Below are experts of layer 4 (counted from 0) of a mixture-of-experts language model. Rows are named router (the router's row for the expert), up (a neuron's input weights, with its number), down (a neuron's output weights, with its number) and show model dimensions 0-191. Each number is 500 + 40 x the weight over its row's rms, rounded and kept within 0 to 999. Numbers have three digits each.
After each expert's rows: "comes before" lists some tokens at least twice as common just after its tokens as in all text. This comes from a sample of Wikipedia text that the model never trained on. Tokens count by the router's weight.

# expert 10
router:548529538494565491584473454543591491495540512477507475485486490519436488569515418558468479458537539504520546434477512452503480486479541533497667536489398507487485504488515456583525455501470480510440556472485428469473496475491557506474546546531527457496463501547545473484490463461494450481613483515485537487453451518425477538529548472457494468475500461495495522474421564461524455492441506552476500508557581491488476516535481509490563503506524470488479510511458536437500486522474543477480458465509516540502494536490492452468469559518464541567451525428433559445544535471450497425
up0:444523512455505540563506504519486491532459414511466399523473603482464485485459478507520541477545442559494513501539505465516524519490525564495510519503470480467517501471470483532479434538514459500496461544565457387578487527452484557625521470476459573531517548501504514547488483471526436528508479465499504466432491519483551455485519481500494468480494576435471576450503500519467476449463574498504499481505547551566520515632525504488559483541456500513467526492522469507571495427519535437526436527486525524575535490425525439528481472533503477546469443429540486450480461461464535513
down0:483544500559511548560522522521479506485510479452538453506539467495435550513469507572439536469494462445514488495461449494553494485549551524421477518507473453481548472461485500491465545447412489446504493540490493504561513496511490470616534501474447510493479495542613496511561555503530447561434540597490509465518527508465516467497509475531529465498509557545498527552512434517542525530408499445508497443495541431521552436446471483616493489501461546439499535457458486555507470527540494469451519583440516480542433489484484485506514472465478530507536482493501385477553551519465528425
comes before: " the", " a", " be", " been", " not", " to"

# expert 12
router:528582542515499530486526445541505526528577569475486487499476531402511497527501450487511428478545579497515500467473511487581515497442526536606550517439413494499504518524494533485543461533471493552504544478466467469458449506520518511522551540544517498481484564516493438476558509509403554431479523462393521424510513547499471502476525588465458504428484459469502481535469557484556603522515547480486497501500533495485495524489478543511597487473411452495512474536505505467491497502525518531463494524505510495416481479576479492436483555588498483487460493440453547464486542468416524470
up0:547515521533535486561456508538495545481488503473478528564580451491519448604530445475488393535478488498487489427531501523574476449478513586461478541509474453505544541502539480527528514508521477519472496509527461428498495493464525478480534478547532482555589555551530456442483415475448467526531524445498492460483510551556444533421547516495475531437516567491469517489514572553453498501482536500553555515574475537544481505467480467501546460548511472475532397458432516459518473475409468509406558520562524473501509476546549480440469498490459536559436506481489517514538530501436513455
down0:492486478565488532487507452521473499530496482471480545520544525425543478512447555529477456499573444493467412472478468539486513454528464448546467557518534554466502495476517495503447526568504490490509513454556540522545548476483466538425571526537439478494542482590469582487463550495505553456525536458515467552495499523511526494496434527557560521504605474513512439582495503515428532450464488496475463428431517498473517501486496508537510533489434552471492530499594480482599437498427505484464488403525456449496549518571542559509485531465519509473482480405454524481471520479537463574
comes before: " ", " the", "|", " a", " W", " L"

# expert 66
router:551504542522515562524484479533466584488476556424536537429514460526502516506473468497423466436527547466562547417472539495496429519437517509539530509483538548520492477490495514494529525485505548531449559477519538520437476516436510479511478484555459507480505524544536464455472428504459414538565421501457543384432520517529441468469537500456542468452512511457439474548521492534487555530499543503528516513509501458554476558512423499536552515462474505466514486545488503487487438539546489581431486457516432557505545457535470488462514482547453550551437444428424550509561539483460500493
up0:512506545637448533491465475532507487527474539515428463520497503493533467555488468531563521478554438577538511461478469501466499466497512506499421498492486523470569497527457543513500518512463476495493526493511427513466495448470550467477479496508490491485581517580568530493497473481466469459500467461508492510431481463490525557472528492453511507509489528484470485543467617435493532502530527463461561488557495463441481530502495558519546525473503500424512458546485502565539453499474446483451455491465519477358478555596468430520461588597533523596511516528480474486528507518399497508
down0:510491578431491464477463568537478523539527529577537537500496466523379517493436473465517531553448480554459469454548530542467410516497438574515518503551469525521477509454557417530475442520533511399511503492528486507535450525507537494492433482502515526509499478459497424434418531418461543553557487540487461489484466523504484528497490545478427511545652521566509478496522447503518444500524505452523511516518487470475478502475578471509533504434503508538518535468506438486482525517527578472494455507525488475494562530507548476548437524444494503511458510542481468492574524414468513507
comes before: "0", "9", "8", "5", "6", "7"

# expert 22
router:513522495524513544519539542563452481512599517501480461483502440566555466553467486471522475471517593501493480433550459431525477397456549498518508555498491491429474446464498514529513450525478453520416518470514488460490426505523593513561508504557524477447462519555492499476554477493484524538554532526511510495440433564518463511491562548472462464464479487495450475505460541518535491565527593410518500455539501508542483534496478480513496420507520508477472502537544540482451511511490471444513428474492473517445538474568444475500519554534420547573460489497423506526541603524465512434
up0:492485521525486492522523520503450487411484489571555436505576527454589515499453475518476536448479476523549497497515490383555503484470475567541476505495493515484456459487499572533440502447533516526513503448491534484506505460494557480520544533559519586513509447504484518569594462581526549506479541546534492520439503521453526442514484512536475460486495519498511469558423487480530542487445489483561524546501480456456513534538545501473550422525425484413573445490511454508511546521467517502504477499477539395478530562511460449520500531604510436427441496425512473508483520573522526467
down0:526469488562509471440504517521472536501528497500502506502566469452494573469514505514523463485531469498481535476563548450590467529550512584537469544554506522470455522477512563444469534459508485478528506539472470492532500474574413535512531486397522483499455453519455467440549519518482459400528509436546568462442498535425592512526435495583480490551514484538513558448397523472518530458477534469528487405460502539541519501503513513480527479553459403486506518491488567495451482482540469465526530498491443504499516579491425509505530513550516502480507480512532485569499541488464617526
comes before: ",", " of", "\n", " (", " and", " in"

# expert 105
router:567503530544512519564555441538544575466551528462471446499580486542500476517487452476474489502534460557554556447487485466507480439476547506509566507531487522494501503463502573487494527485425486502480545468486583487488524456503575433507534544483556457485494555552566490405442467487468473497504522537479551482439543510424491489485507484502486507462488566479435443508496539491568593556459560478506490548535521457552483566474461552553505495511445438497492495511453514467465502578537523540422484490542428482469547517554427499503518527582451532587484532480471502462535556449462506539
up0:612520492453502570438513486525477480498465505484429538500472492531467492534509530416507551462486524513548554524530424496441465470493499460509508564490544494445449532499543500489461461444472494496485477424571523493507428584399503499431550550489503461513447601507554452498455512460489508471555473534528492589453479472499550555517512505485475528497538554510542479556495531443489539494417476515510443596498524472488522574428508429487614516519490478431464462466449462508490474490513500518447524508510532474502524485590515465520486518531514478492549426563531497468559462485503524519
down0:410412392478603572478537484482489516508445500530535474523497479559539473492518513504464545522564480549487434537505441527469437414477514554553499412557478499502567527555541435529484516507526544471450571492531496464491498511490513523491541487549450542484487482444460432549500497530516502473499422482475545507531505559488484417543495467612456496414489499484518501488538544510475530499499437468554501533490426491433534478512475525513574514518498492512479560487498471479613485542484440473534467487520478486525436511528502461512534485498577459521552503514520552516467433537566481471
comes before: "9", "8", "7", "6", "5", "4"

# expert 13
router:508535517478541513525525485484489548444509525515437465476532522497514488524505437551491486471558494520512567473499482502503478533423530551529572565541465517441513486423465494534485545510478523513436623459486530464493493506527588470475555480550543455478555543569532517414469493489509457519515512503479491470493466525470463479477564505420432478438513555463458502582472523446545524578447557563491504526557488541551500520451440547555550477532447411516516527552494477502450486570498500530455465469559490521490577508497430482499501587511440508587493514482447526444522542505434478476
up0:512534532525500473519573570469449504558441467480538457523548459472504452516510463445482486532516522434505500473544532458477541458523491470524553491498500586486522464515600557464499555444477552578576614462520497444541473532492466538563545550521577496499522589481563526485568519483534514499491452521459465510427444537464442510475434514528457440477549475476400471507487505524525545530528489541558464502502547503527441512434483521527393567522471484431494427531540496484417522461543507498518490491460480555488521447510472476522510559523445515482501466450545493481490506492502466536
down0:427519392496567530524525455491558517498506477520529519486419488478519508512555520548467460513503413447461486518566481525511487553373591587515461498494484444491543487499514424496500426437457530484554497449483509516480538482562496516598511459527554540497539572515531508514491529484518581455454534500512502508501515515502466542501513536536522498461480493525499492464443551506526435467495484495521471552505511552490539561563428492553517456493425441476490507540421527460501448559533425517478546479526470407500508496555470528462489516486508525561470507586490503457486409508493540544
comes before: "4", "3", "8", "2", "5", "6"

# expert 79
router:535497557530511452517488503533562526480487534516444496483540501539486461600551514587512478479570511541546578492486473521555476494480504557538565546534493536410509453471508498536539541503417553538421526510491525416503515491516568458513507501485500457447558525501554502416459454512543491547493547453437516471462447516455490492447571570465509466505531543446464469552440521505512534497486539513515521516562522486533498588455430522532511462508440490473468512529522504466449467534452483493467420433543459562516549522497474488508497585517468483568477478402463536443496544480440487551
up0:441514562422481471464445458516482534485447517544532492528600433446538495569458485516533474506540444518492643448459560499510441517492519519563524433459460499502433491490456564506536620493453519507521557449394522535492459476508494508521602533454500524424531494482539546497431525458501512489551473521435574517572471490501492525498484517501502427497536487496450479503476442504474512588553544515516509471467512503482487535502461484511538478444526518503496510535505512446518509591504486496471482502515505456388488509441516511516459497552543468546545499430493493485484513445530485499
down0:479510456554484505485455502457506524449575530518520525546515460487534526551472556496568446506519512518517526545436454520515511517516494572548518461536408550496460575512467493430472411485457507524496504510434535476435529522498503408535484438518514498500547491497450446438442580511455460554448530513462509455519470526553530516514538555502477497497499454493535460466548549479453483479500539513481525593466538600469523501459481514450527487464544501494522502519584515562508473491474499487416570476494523510402425450539530506430528446541588552478481535486460481431550433488456478489
comes before: " ", "1", "2", " the", "3", " The"

# expert 61
router:525498570579483451506541477511482500456517526421526466442543467507484467567551495559530486420547511510553489495518469467451546480441554542538583509486480524490492458499495540531537475491513491544409518386445501491449505503479512448496535535490453516500557540517547494448487463499478448516485540479517560455480410541488459529491527495481513337494461555520467503535437537408491513499516616504473505486516578536494481522446469514460530496556515495498465480476470517533485479597487509519517478538495523481545507551516441433542439539500397474524481502499500495457487542443473529476
up0:569487458508460555519501459601555531539526500524499499465481562382511490502522492535514477518515556521480555495459482542522560539513532588556473494489471556517450496422513555449604500458438480527433528455480509405513489533570436487501576492443555536518499572457476466521461501501420454458483532553488551425501467488461506476508475564524491456479486465527517465465479484495464499500483548474532568478501559555500468507471523547527519446484459449546488457468549487533501542466576581471475464452484502442478527482463397455542437553463482515504475429527517494504487480521519523522
down0:487497513439509491518521548588522481459474519419542519512507529441490522493445512538467511450497465448485462555432498547463594549502557484459468476500473530488436532481592439516571463469525495499530536539537493453463496460479488530458445543499470431516428494551416499472610522438503492482519512499482505478510521438484478546523480462471439469550504521548526517573467542502542561509528452557460518512510513477568509490412515515480516446562464500465531528587458542468539495498564535479414492433495512535500464498505556510553521487545454493537527489523579585479508475522422413525
comes before: " the", " to", " by", " in", " of", " a"

# expert 116
router:550535552558593490536517503579456507464509546501458477498492477525466447494480494523522416452555539552505533510435489476571490486469604529476538542516479545445551489419491518599468510521434507511460522404451492516508492465483561446520563537523524492506523533537495488484487498477483440467574465506409524477512419547471507541443574490464501455452516523513460517523453527478542587530463529525502494431546515522531459518474462533549534493523510512481476456503483516454452525559529553488494458426543518499452478549518463440520501553523480549570403469479434519477558563477476526493
up0:547466484506468536546513441536524524513451461433460477516562478533454501607525468522516442516544480549497584462530515524526509538516514495503528538501410533505473549441564531495523465606515399488474539480430528491488442439513525511554503500483434474478403576551479459511468519530536513513500482505513488458470429609467493465483538531471479460438557467507496516462460514507459505501455560474507520488513526544550480476489487525511577483572527477430427504492504437482528469528481523471505405485492491550502524499506488482538501576485569554503504424504532427400494546500469452476
down0:476466491453451528554591472493494426445452489486423505516517491490466508521531546489456484514499444471516547503547547475484480496452505499526514414479585419534474495476513427478479524492540482519471447587482494464482485488537488520436553502445528465436543539480535474511508475496553544470478576496465407488561453438489477498544420537512575412526524552489431482513524491437551546490540544504545512559505447484541533442452489578500409506566476569495513540480519518470492544491509486570451470539498524541469531513480544521461506479473592541498509469528569509441449467498581519480
comes before: " the", " a", " be", " The", " He", " In"

# expert 58
router:537520521521542441504498499546526522487493504473463493502517482518483469565498499599482450487609460563533534422446519504518522468460569585542564529533444506412513427480543512512530496559450490522468538464460529512517500491495532459509501481571472438469494556511541476412469460462482480552543518476482556437429516543478464494460531576495456479475544537487439445534415525461525540528483607530521480535563564506551549555465412515528556473570477439485431533492516453447455496522485486509495469498537479532508543555484488525507497557516500467514482463445436511493508517459422500522
up0:486465569473570473483537524508508513498488495566486427525526448487474508480517514473447505531587528502507465468468493534503544535575472526547566478494550467412537469470486505472522478459478566488508528549510513511522573425559529473508412544486536405498444459537475519429517467471530502505487554508487545512501542525522486511515538459507440481511526474471421417539412467420554582494535462496536514510508490557569518624520522541433502517494460485437499521471502436507522400458470465456522505522483533582538488546497470474511426531485515463472556477467491518490456427451553502520
down0:556508411564495486505501510561493591501544456522495564477476537508523486473450525510501496493615518549567393498541427421506522468545556575434487509555507444559530573461562529477535513471418544556470487423474517545547529436543501473457485491456459415419549474492538497437440442509530514464496444442476512529510525560476436452489502465439531486547529492500509487479442500445578495504469493468528497499501539493524560536507495570521471430517525484512540513458538520492513475505506529488495437542460454468524529539537518506487488484478489538416512458522492474546487505451523531542
comes before: " |", "0", "1", " |\n", ".", "2"

# expert 9
router:559519557460510457581526412552546565504469553493501510415530474509559416541523455554487498440565510529492533447443528494500417523498521581539530505533521558431496452477501497504512541506492512528457523500463556478515498492457522448461541454480493413520481550519529474441451466497510508539506531462486499459424479565482412462476578512493523439425546507463490480526416563500501590529494592531528495539519523494563486516469444516521528459566460424485503534494478450464504477519479458491438436484484494517495531493473485525515520557507450479574486510438447494481501552495419481534
up0:502468560507441560537534535549529618444484456510447539518475474457553492476553434559506449476555532520570437433468513519475467452540502527464514476505533548445494507484561532494503494449440477522409526470532455537511524459568538561539559512493491491486534504476500531453479523421518455440520437441484507500473497522492454491433435538497463425504490500457444496546412522449467541526509577591472530484553481493537470526480437470577539514541512491487496526452527496494433520513475470557472525485589503441514498485487513431473467511447433536540489468447522554515559509535456490518
down0:411451433511516496555419499461499484510432576471511432460493473424509421474494600468482521521532454466532518563437506543492521421520524499573451552543428480457499517445512517503484458522488502528495555444502482499450486512526506479512544515595510446548455499582516427490527449531532552507547503574475476425484494458491523467463554510548500498528437519463494562461520555485432533459474482514502534541499477573528507512501505433510478568586506518435534479509515510463529498438530539528521504472459480474523427526483474565501425539507547513541532516455481574525533461478468493568
comes before: "0", "9", "8", "5", "6", "4"

# expert 17
router:528496557496522434503543440511488461448480499462475489503509488519494454559490480602481515419549526552562493499480500449555465453480557513500541523595495553435509433501527498477508485471435549522444600464498538435484533500445568489486505443514534495469486558558564467489505435453511459479507535493464521496448504590412453495446505515434518468465508524435489509547464488464524555553460567579474519552566555522538471540527507493564495502516426427481498478510510481452459488575479517496467437447554450572516544548527462491507507594493493482494477514444484544496547505481476493516
up0:581504525476522506476496565501491510471519559464447493500513454477506572546495533517496458481564513521571535493478503455539458481451508535461480480468515512423565497478520541509491499552524503484502565443535435496470508581404583458459470461552542454488543510495484533503438489566482496606503559456399561508517503540457428456505551481436507463484573474476450456464455487492493479538500547518433479492498511466487521520478492448561600533497499539453555515470557517523522429494468586502478477437416505536461460531502473532517544513541497514565412512511525448516496560434471485507
down0:467474412517416574523558579551611463507513479542521479553522474501477544450448544534511526464499460472478402520491512557538550473493423473573451543511488501538454469524495581528493521575509589484543510498507538470447499510482557517537541462490459458450503457560537516511508553543531569522445536513474490534543546447528466453451501477501522458492513542510517562534492466507538477494488480488545423501453505458403605477509510471543500511509448530476465494498536490463480456454488495485458481472532498478532530469438452439558552494511461462460536469575522474493402495498527460549
comes before: "0", " the", "9", "3", " |\n", "%"

# expert 52
router:515519525535524427552514450546543505511465577520447473456499483484501432549468496546499516453530482516481538456466518529514438515489581533531542532530501555433500469457541498509540547494449523553457501474457531465508528500442543446491544494572531426514583517556565490420496508517483500583549495480460471465439486588494423468502549549450514476426567515477478493550408524462505540533489523476481488522517500555546523585456437538576502481520487471446498519557524510488462474524490507500500462484546477522562600546486462504510516563545456530588419444475485527442502545488488539476
up0:495499573446549535542537477575493552435453484446544559498528441482466533562539483498546497476483522475591466477525483467514512455451461517426486509506425561507485522498489490491553516456459473493489595478525499480475437517472446430491491534559615517507562550487482505426496540488501484490431538453415517486424531594487550492477507533386486502477522520472506541491467470513496518517498523489545464518507547475482469561521548552526532518495532500439487503512520495485538461494531538532464465538508573543503474569509492512578518635564469547519495477464453449492483551466550455485
down0:470485480510458528439546426504435495488485424512525484558442487476528615462482599503490509501477509543460537514443514574509504435448506474449457503537498470528473500449493448516531469538504527526577536462492529492460520501505448417421545444505516512477520486460510491618482484489543565414534458468536539514496505438518554480510498464518503529525520390492498543517467554564434504474548565499495484488504473541479508453586495429512503457448514550535479529478610482521498481473498458488530539542416548434497526473517518502494504458574528510502455502470542492552560534499488448455
comes before: "1", "2", "0", "3", "5", "4"

# expert 108
router:472513535551486549506574442561516566409517521461478467458512465558535481517543516506490473447518550592520523502490500479498397510491559505514556536495480554454534527545539495506486516489474493512453577515480544421444487469487515447501513489568528411473559539566568447446584515495456476430521568513429540457401494567460536487474526475507520484434516503559498506482503462531471513524484589503521464543497496517578489565528432477580519536473426440503561475474472484444518513510515517502506461475484502541517489480483522484480451538512471471598497462468463488450546472470458489551
up4:459450580502482440580459395552518583463490542529501484475514396460467534439483498499546497509522562565495526516519512525521509495473475544443510497542525530441527453516517487477518585529510522485516557548457479484487521550442418508487527514489577505516482538554501627504572514496463492424528539487525485479503401528491467487471505539485482472484465469538489495410536522499502543513461484519441506513490474526519505551476405483444452461527577496486543536529493514502459476538487557479452445456438526517494474427514502439482524526553463491586528470477450444410558464510507501499
down4:467514502513515491463456534506496406501424496569483471468540426540431516526513449501474481535539525453429484552516499401435551482552472558435478455558522486475531488581436527498551503495517482452566480537494498472511566515512463465492445520489567508574544537512509582505588534470488513465477600474552477512579459490585493562482465522476508492479490479485564514476505530507460474529511423547514540526479446497454490586481513508529528423470440443479496539532534500598504500477478478486452540448501516520507538495455507549448517450494487498524561416515479478496553516480523418504
comes before: "-", "==", "|", " ", " The", "==="

# expert 80
router:502530540510454548526445458499528543526532551500484566479480427475539468612510515532537437503500525534560521478486489421541537510487614494593554515521444516458483481503574491503467448495464473566399549465464542463481496472456530524444475517537494506538512490515524448414539473486461444462517492533506518475406511548403518524504503577512476449473485536499426504565471527449485524523518513529460449481507524546473453533500504519465506498481501468495454485537479550432537454510497542505458432450542485553433479536521505492488451508547437506595490458488442523426515506451451481561
up0:497555493465453587485515539501515454494493533485441469504517470496481488475469506533471461507499586531472491504505585509430513520540499509422546482413531518465492439530503502528426467531544529492493581522515496501524493421469546523488419482517550496568488548544555518467618434524521460462452461540463485471458519486536521483513522487496487437460461476481500384510515516513497525538545515530528495424473428548457488517510481518490584469481523482489465485527530530446560483437533483554530531533546543537432515548470519496543434505571440405523505456427467581462568531492502453546
down0:473516458510483469516522535534450542527489464505516608426560480553467474446483518472470474541488445532503509464507527503488585474554519496485487473467475502392462563503477464575563514514482583523537409471473508552455428500518474525450439507553502380493464495473492528499595481457541477463537536541500475478531491514530478486453493434493504424489504547525494533471503542557508479464493488521439460472565503531540443595510509426446472516465480484485490532502510549478478516553518531435489506459511508418531515411562513516489524490521510545523560448534540530493564434503525580561
comes before: " the", " a", " his", " an", " States", " their"

# expert 6
router:526572609565505478558469441503456467467526507460500449518526475459515462581547423546504499450531481565581527438479506465525408483479513548482617516541506572472527456510533529552528480512470503579403512508495511451490477461508501494486529498520516487466484513511494483468465496502454469512524450453444556482459500511518467538469572531479481507446478540491492445515474540475511499548534599509464533546526571525511475521521475514506529445504471395528472505524493522447496503567569501571462512501496488595464481549436405499454494498458510494541432483504427523441509500509433478494
up0:545537526513463553591506512538524510565407436492521525474526514530491510555563522501453496500527449569511503548536523538553448420462472560410509444505511501526447551414553549469445474438464453515477511488523517508567442487482495457434501543539482497569524494537483526509560540580510518520440489487493524451473495510547494553428451531484482492489461507496468500459467530545455544533485510500530492509503512409495512509508482504492541453453520448509554464531563398493560507554428507512444499470526599477534566504484395485470426449550453477501471516488510460453513467491466541533
down0:542512546526449538478482467473547609484570509488497490517479496525535511443519502456413540459493478515466466540570437398450551499475465520493500524482506452542614540482472466489464492401509546552499514590452490506505512516469450493451554519512481494551446512483522491524524487485553475495449480479492500532485477535511408438448494544549526553531535517498492525545523496514496464420492523475526513443489507451524539504530598492467489507469546481428560535399436506540505429394488544582450488511533512447555485525502551519471504490450510484539527457550519454502465485413491494519
comes before: " the", "|", " ", " a", "==", " his"

# expert 107
router:567545517488476488555527518521480523440520570460474489498544414491481412536516467533500505410537509558495507490476456547505458469488556568545527521533466544452506481445489501481521463507485518516486575492551456520437484494515484499532532510539489467475489514504495529492527467515456504453526570537375585433503582538478461510505562474524531473443545506439448488572474496455487518567499547577507473558543560447529478544471445548537520469537473429494534485442483545424501473555541493522449475428493470529467532573535476473460484526535485509565436546450530542501456508435439447515
up0:528473534516526522477432499539498582482534521514531503431502475417436508481506423550542553508508466535540519490568508462438476539532511498528593527501449508478511479481514464504515537515449474512539517500514501444422546506482499509427516511538490484506378584495513494464531460488546539532500517440576513460488500471453400481520512471433455515502604473505487539519518561489518458465513503473440383498538534551496500501477499486550513458528438503416440540460552594488458510484495595485510485465421486531516443494549523442554475533531483454516461537503503494478470482486484591533
down0:459475489486497489424506481483533467508446542503497404562532516423501499464511497423488524507444520519494489511444499450478508525537484555446442540495488538565412571476501504504548561508492465481509450514561497558448468584473540524591579441592553498544504489482445479594528494504524520550506482488508418446541444516438506456586510424492478495555524544511513474494499518547576489486489527573470531474463528516492541406537511485491519461621487508560497492508519476468558483510510519472504572518469475473499400490434510505545492423485526510493541511495503474466513469535490523536
comes before: " ", " \"", " a", " he", " was", " other"

# expert 48
router:536538532504519561576557535474513514514438549457470504545525498488466476563541401493482454518530472530572532397538508492478483432460460552551550554503523484477514483472579590528456491510463491526459479434476532472477472559501492534498559514489484472477511551511489449459492486553523478494534480433516563443450487557507527540462565536476433495458541503492464472465500530469493611517530570484475544536535500565529448472455447517482581435558502535510492514405485506508528427548466454449429486471535549464462511505566474447521439510522445547559526468469484523495531515530492521449
up0:495539545472503504495465471454496502455500492452500491424523451513520405520474471454472547463499534514486526408487453499547489431503498542495463494467480594475528531447483509532448482531480505505503566445501438549546510514540501512518517509540489527473486466478522522513561561512566446500523517518496504450383487554464506529449575492467461499460547509452473551499481521429412576540477575524400462527517514447537500583444457582555492554520560461454493480490558559499454587496487476485501463487499565511513542463503526490500500562531480521494466429467594561458474549457460518529
down0:389450439463434488489489399479521517540463455480495456510508539463563536460505573427523405548514483428497529490449514522521534524464448470486523505546494550516557553486514522460530486467593510529564489629535541439501495520505478517443541464452545453535496504448537517484463528534539547484496518467509510516579496500508511523513480516509482498564455518581530434468482559479534455477480494540473469482513469523362472486572602411476553536479556505487484511561520512513487496466553521495450513516500523511498518558501564519459500549525533511493562488467515475486485431515494507478
comes before: ",", "\n", " (", " and", " in", ":"

# expert 81
router:509512545523490461517505524514513562519526554517509482461518490556525493596471483569495518461579520509558540494446477497597518442488536568520562531532486567508537454452556532525473478465472473474425532476467501424496492501513532514556568471557473496494538520564543505409469490551471463472513577500458505419493491558428437516505506493425490450501519526493479476505470531471575499523445555522493496494555600518563501501520407529517520478526436461457486519471496513465449519512506529531435494514501415515458505524513500481448481589495484513564500484432462587459532545453407461516
up0:499522522482463488513447460441515552461498484453508461484477607537541438549520529540508505526535479472494463453454460458458489466500466541577430571571491464467508479427506579466488488420551501514488595474414519512458478517463575542568500528437457531473522487559497489533508477529516525481529477548500510505449478547535459519539397554557429506490470494479490453549457486478481470523473533512522532443484547532488500535475525420477504501455485475473485533537560478533492543505408555525525500499521456526452517507531410525495570456529439585516528507454503534422504445466412524485
down0:503530439466446486457499516519522552547428508529529563505536448520489473522474435467514584555488502499526497509491576515486575539548494410537475469533471516466492456505431516552550496556548486501476413479448529527521432591514489529491499504521528478485514510426491455457508464463463494528499601497564534449494427438531487544497476517552499569464516466422502499498500500532446555472453503499474446443496425514421473485471510493486509507427507527545541504526517540520502520497418504490537581524461491517501510443518585592550415565476485450460511496454557500539564445540466490517
comes before: "1", " and", " the", " which", " but", " including"

# expert 49
router:537491533523490468501498520564557550497518537472555438459557518507437434521542449512517436433563530586506522510547497466456453510457520575529585489509472526439481397489589555567491529512447499512415488488506513511519517531456463498531471477500523523450549498580518497472532512478455496432504580427514470411512485536475479486479546504383500421475534536469515526524423502462459519533412594467481504507484501498488501502520499551546528516535477491515457499451466500497478433572490463486530509500536464553487510589484452504515453517474471513520422491540441534474482560486508520534
up4:572447530430512542485514613491589544551455449508440484554517528488461486528558508511513377508565503504568560498506543489493495464446539484437540493567526449451537517521474475484475522545485505515531428550511480468495469502510451515560531515512406476452556501544468467467424466518439427535506468443471469455437440542529535460477520489489377539480548495474457456454506531512506510494474500448459516559505594529569456529563491524527473521471498490507493493480530518491511485455473461490507511484485541473549500539495591474520497523451571551542439456512503484510541543494557480484
down4:522480507486500548535555496544512551495498559487472491523417555456532536553541542484426482469545504492464536565436549554470555511500527432459434515571474516534455499501475524477546526530502483508566510490431447503509619517608461477499525466525470455518468440516502468505519526462500432458422577502538504482484556546585563498445473551535533424496490538490507510512562499513516500532500476543462459535449512481548509550533548516493548495517483491487519471483473438551495511573486483541420410469441476467498431494436499485417451460425490538455475445516542485515527508568522472498
comes before: " by", " in", " to", " the", " on", " as"

# expert 38
router:537567507495511459497501438545496541443513534489457437477531494508486478587532478573487462494585471587497542447501509504554505453489536595490579551550451560450511500525534490521530527494469458511417538476497521453522540452510567532511507499562528495433533534507566490466463516520509476522497504472528552458459505578471473480492556548463468450421493508497448515546435546471528523534437509488506539552554503561557519585512442538564541473547461429481493472540526495486456420518472482522504481501537479564569547459502457549507501573479490483575454492506406530486489578500488508542
up4:523552502502512518476562490482474554420481553494474496448480463488472558559523522508499465523549482510434536481428584520486464459531491500529456544430544533454431559520511467532492464507389500464519492388464458491496544520525577530474495546490513490563484506472432560474502464495474424470520478509514507505521566562481457472581558533424542513491496472509465466483481545423474508455531480514462522531550496469458469546524497554518503456473508520533517441517623409512496447539546458484514520503458509460495456523508476470481517564503469458493469397472523460536584490413513539484
down4:466595571507451456501434507531541451411467498541514507572501438522562482513462496567601512507438507501443482474495482536535509507533458399497504493491525539495428501500554578492526546451549551515508492456475507401447467509498534522495528543469467529493476481526453526491482501523536558474523481453526477542518480473451564480501458545441559525448506471459496515419454498493458470509509627502421547472565590458463487461492489567519496439495437475507444500528528483522479486494508529495467536508493486452527429489574500463551547476538537547498511438491498438516568524525489494560
comes before: "1", "2", "0", "3", "6", "4"

# expert 16
router:524529511572580456518539528532451539517504580433456444530539491471540500521483497560477425498543468531560535503469445461466488399489558496518567531483502534425512417502544481516471511479477509515461497434462475500510544565451531471454541503542552512510511478480537571419469508437557481499582439528515523469458448561455508554474528517463506436445530456517445531546450530439552511560485577527471524431543525499548484534459484534525536487466536486518512485475423516449492472561507453493514508481465493504531557497496493491484491490520455501576442525416523581432528538443493546466
up0:485426585527491589573486475499474490545512543482452532424480462486541455478519555497457508471422517432463459492489454540494560492516549577484480531536489540514449444472480548478503538476504488504464508473532449471525528583513539502523516534499435506421477548510529546521526467490519546547550464515524520498517490516492550514521515473492496470497518466503516495509507554331496499537508518451562569474495457471511479511493477442556517508526498449538435446534442510446467499514553490428532450439528513502490517553383437460532534538466609482541501519469506434536506510552460559550
down0:516507511446455521417464453427487542508431548478549465513428550431480522550449525480520456426484555522524514500521541473527532552530504462512522494532551496509536476477474494455582452499533518490582463571484486482484577536506433561575466529459495488558516556508477566460548463450527548466500478451536515451501507449513472389490501497461502481558522548492475493501567436566415522517592469477494523454497562446508436492487519386508573514502488489534506509481504461469535497409499488439524442483524559516486551557488489491501518528457493517530546464508484484473565532538469528444
comes before: "0", ",", "ing", " to", "ed", "."

# expert 106
router:582543521487540451514489518527511584469504550478485434438491509517497415584541468547503407432591491519583513472487522491580476454446520568442560569587428585487517440489512535515525537520439541481450531444484520469523510514493523514478558492581535435461546559561511507490484498484539495536509482496498495458414463565475424481488549474471466475489514534478436465512483486466522496580493543516520480523513499500548558535476451527525458447578446457490511485474501484473512519537504467503521445511532478532501520490510490472532514542497425491566451500498442543482570548443480531501
up4:540458516477464485489542567450561482486464524575508436542554437431512531608394484515482504523543536534447478529504505465506433461485519577493519436518416529460456512547514512533505413512423491516471549483492508469472536483489516492512487527464540492486547544508497488431481483505548459491488497424453483464511476495481466521494534491454469478503458501490472535476481516459481495507496621495559504462520562485484462543397497525503475495527520454473558513513585514522496474468492539556478432436546503478522506579580547522500553491540516552568535440550519529516561579577485434463
down4:443509591440471476583553505443527469487484454443561527486505412450501481516472497517502520470494402589474431568538495551488464471574517534488470528480529453488466534489474511455494539530502473528471487504482512473509470439527515493504473440495458499418493469586487540568493462472564485583543567513404555527559501526506510511524457468472502537488445502469438505482494538529458503536510454467486497594502519509508554485504465522457556501478494509531512531489528512447452586460468561482559498476463485543483474555474515489588517511446565483481511478421451588561506535543489421509
comes before: ",", ".", "7", "ing", "6", " to"